From a checkpoint of a small mixture-of-experts model trained on Wikipedia.
Experts: 4 picks a token, a sigmoid router.
Training: a variant of Muon for the experts, 6807 steps.
Below are experts of layer 4 (counted from 0) of a mixture-of-experts language model. Rows are named down (a neuron's output weights, with its number) and show model dimensions 0-127. Each number is 128 + 24 x the weight over its row's rms, rounded and kept within 0 to 255.
Before each expert's rows: "raises" lists some tokens whose logits its average output raises strongly, later layers aside. This comes from a sample of Wikipedia text that the model never trained on.

# expert 47
raises: " †", "(", " whom", "ners", "ne", "name"
down0 [121 119  92 121 101 172 133 128 148 151 109 144 160  71 101 158 152 147 115 145 139 128 127 142 110 141 124 125 108 105 157 157 129  94 165 124 133 127  94 191 139 111 128 135 141 190 126 154 145 137  89 111 108 141 109 154 128  95 122 137 134 111  98  94 139 182 151 138 131 107 115 139 115 139 120 131 133 118 164 190 140 147  67 166 122 150  97 127 152 129  99 108 139 118  97  99 107 112 139 127 123 118 110 134 105 118  89 153 147 121 129 143 116 125 130  89 142 100 134 119 107 164 162 106  71 166 121 148]

# expert 10
raises: " |", " stars", " alone"
down6 [ 98  81  88 115 129 158 119 127 100 149 166 121 134 113 137 114 118 119 143  94 170 119 153 126 137 176 123 126 116  80 100 133 167 139 124 131 116 145 144 129 157 134 108 135 135 141 130 148 117 166 126  86 127 146  70 118 109 131 152 105 148 114 111 127 123 147 163 126 160 160 127 171 139  95 122  86  85 126 171  99 118 136 130 102 135 149 172 102 176 107 109 103  62 105 129 151 127 134 100 110 139 141 119 137 120 168 180 159 156 100 109 125 116 111 153 129 123 108 163 130 124 109 163 124 146 125  92 134]

# expert 164
raises: " notes", " records", " dates"
down0 [117 146 109 164 139 139 144 150 182 119 112 137 115 122  97 118 194 138 129 150 161  99 102 132 105 206 161  97  99 148 129 121 118 142 127 139 120 106 123 174 172 101 121 122 145  90 119 128  88 108 135 122  82 138  78 131 101 168 109 140 102 143 157 119 183 142  96 145  90 140 132 146 108 146 151 107 150 120 147 118  93 136 101 139 105  95 111 116 134  95 120 114 108 134 150 141 123 183  99 125 107 131 131 103 133 102 115 156 141 157 132 114 132 107 121 143 168 134 134 138 125 143 128 138 124  75 144 122]

# expert 190
raises: "we", " contest", " rules"
down0 [134 116 172 122 135 165 140 114 154 118 102 143 139  97 119 126 137 156 117 102 109 126 104 119 129  98 105 144 119 148 154  94 165  94 131 199 151 140 121 135 116 141 124 167 118 101 101 151 170  98 130 156 115 124 122 116  99 141 135 132  83 126 119  88 155 138 122 122 101 113 136 114 110 159  95 104 155 151  99 124 141 122 115 160 144 117 202 114 130  98 142 137 159 149 173 106 123 171 103 109 149 100 154  61 126 136 133 115 146 136  95  97 143 144 133 108 127 135 125 144 122 138 165  88 142  73 146 136]

# expert 178
raises: ":", "\n\n", "\n"
down0 [143 101  94 126 120 117  75 131 109 135 124 131  94  93 112 116 117 105 111 149 111 126 145 105  97 157 108 150 140 119  76 140 128 112 117 120 187 104 154 111 151 131 135  76 119 146 142 107 150 134 148 175 141  96 133 145 119 138 143 149 119 137 116 152 127 118 134 188 132 139 173 140 126 124 130 172 146 110 110 129 123 119 131 119 138 158 137 122 151 115 185 116 141 123 127 153 118 116 115 171 127 174  97  99 168 133 151 128 117 144  87  77  75 152 107  78 128 157 166 135 132 141 157  87 127 139  92 126]

# expert 16
raises: "”", " moment", " things"
down1 [114  84 129  84  81 141 129 120  94  87 137 171 130 105 160 141 175 144 103  93 125 125 199 100 154 167 127  83 152 125 155 116 130 134 114 110  95 132 161 127 113 155 132 124 164 120 118 117 111 168 106 153 135 151 102 136 166 120 102 115  86 109 135 149 126 134 181 114 100 124 138 183 111 160  90 116 127 151 132 109 125 131 118 130  91 118  95  82 135 137 164 116 157 145 144 108 122 147 117 123 133 147 126 157 143 119 101 115 146 135 133 106  94 110 125 124 136 152 182 116 133 129 111 141 130 112 167 122]

# expert 232
raises: "fully", "vert", "ously", "ls", "ms", "oz"
down0 [136 133 106 143 102  86 138 145 111 121 128 116 163 133 150 139 137 141 138 101 164 133 140 131 133 108  95 121 159 132 156 172 128 145 105 107 144 163 110 109 109 100 133 149 132 156  93 150 121  86 114 103 166 111  88  84 139  95 116 156  88 130 120 147 128 113 136 115 104 103 115 106 106 112 145 144 110 118 158 167 106 155 119 104 127 157 141 162 148 134 170 122 141 152 139 130  91 150 108  94 144 144 144 151 137 131  98 146  72  96 127 107  95 176  81 110  95 207 152 133 128 134 140 138 101 157 141 149]

# expert 103
raises: "ams", "ays", "ares", " address"
down0 [130 155 123 162 130 115 108 109  95 122 160  56 146 118 120 116 171 144 153  91 167 158 104 102  80 131 127 154  85 139 116 103 171 163 122 127 138 167 134 147 121 152 139  88 145 135 133 144 180  99 139 111 116 156 152  99 129 100  71 123 126 124 100 153 109  97  98 153 116 136 121 128  90 119 109 135 118  99 130 156 125 154 121 114 120 148  85 123 148 124 139 107 130 130 153 100 127 146 198 112 135 129 143 118  92 108 149 119 172 135  98 157 135 125 129 142 135 158 151 115 101 166 142 119 129 133 122 101]

# expert 86
raises: "mm", "eme", "ema"
down0 [129 115 172 124 115 130 136 154  85 102 101 144 124 142 156  96 138 133 126 157 145  92 106 111  96 123 142 129 144 163 113 143 130 110 117  85 166 142 148 123 123 122 142 116 109  74 103 111 109  99 163  86  97 165 149 120 170 138  87 120 141 101 120 137 124 152 118 101 152 159 150 169  84 153 141 153  95 159 120 101 127 144  97 161 128 146 154 104 153  95 122 133 177 117 132 118 158 126 125 122 148  97 114 154 153 148 153 129 105 130  89 141 106 128 147 103  83 166 135  75 164 123 146 144 107 123 145 159]

# expert 163
raises: " and", " from", " on", " alongside", " towards", " during"
down0 [122 163 164 208 159 129 108 125 153 127 125 127 131 190 158 123 124 151  89 168 120  95 130 161 106 187 149 126 112 125 158 128 127 136 136 147 151 151 106  99 127  89 140 140 110 151 130 129 111 101  59 115 103 136 100 140 136 150 101 142 118 126 134 121 139 126 103 109 117 162  78 114 125 135  78 123 121 125 115 106 128 148 118 163 138 123 102 141 137 133 108 119 141  92 150 146 113  91 102 165 159 125 153 125 134 109 132 106 144 141 111 148  91 163 125 140 127 108  97 116  94 142 102 135 113 153 174  89]

# expert 175
raises: ")", "\"", "=", " others"
down0 [111 119 118 153 178 181  84 122 110 121 107 104 141  79 115 141 145 119 119 137 131 159 137 126 144 109 107 124 122 131 102 114 128 170 127 158 152 150 111 105 129 101  60 106 105 116  87 146 123  93 113 150 122 105 134 139 133 153 118 163 158 119 102 108 165 103 139 109 140 140 170 127 169 146 122 145 126 130 147 138 111  81 166 128 124 119 146  89 104 136  94 141 106 154  72 135 103 124 146  89 133 114 169 135 106 136 200 148 160 159 167 137 118 117 140 124 139 159 158 131 133  89 121 125 115 114 126 127]

# expert 119
raises: "ais", "anc", "ê", "elin", "oni"
down0 [139 149 158 101 119 142 130 128 161  88 118 104 119 142 167  96 168 175 137 138 162 179 143 134 137 165 156 106 115 102 135 108 133 167 102 131 133  92 124 139  95 102 119 136 125 163 141 102 112 124 118 117  84  91 135 123 101 114 130 108 105 102 136 125 152 123 111 162 137  92 107 100 119 144 156 130 147 154 166 155 110 141 120 137 154 118 144 137  63 140  88 114 119 110 136 119 139 113 133 113 147 139 104 112 169 137  78  77 105 157  88 148  92 136 142 108 156 142 168 131 120 148 139 130 133 144 186 104]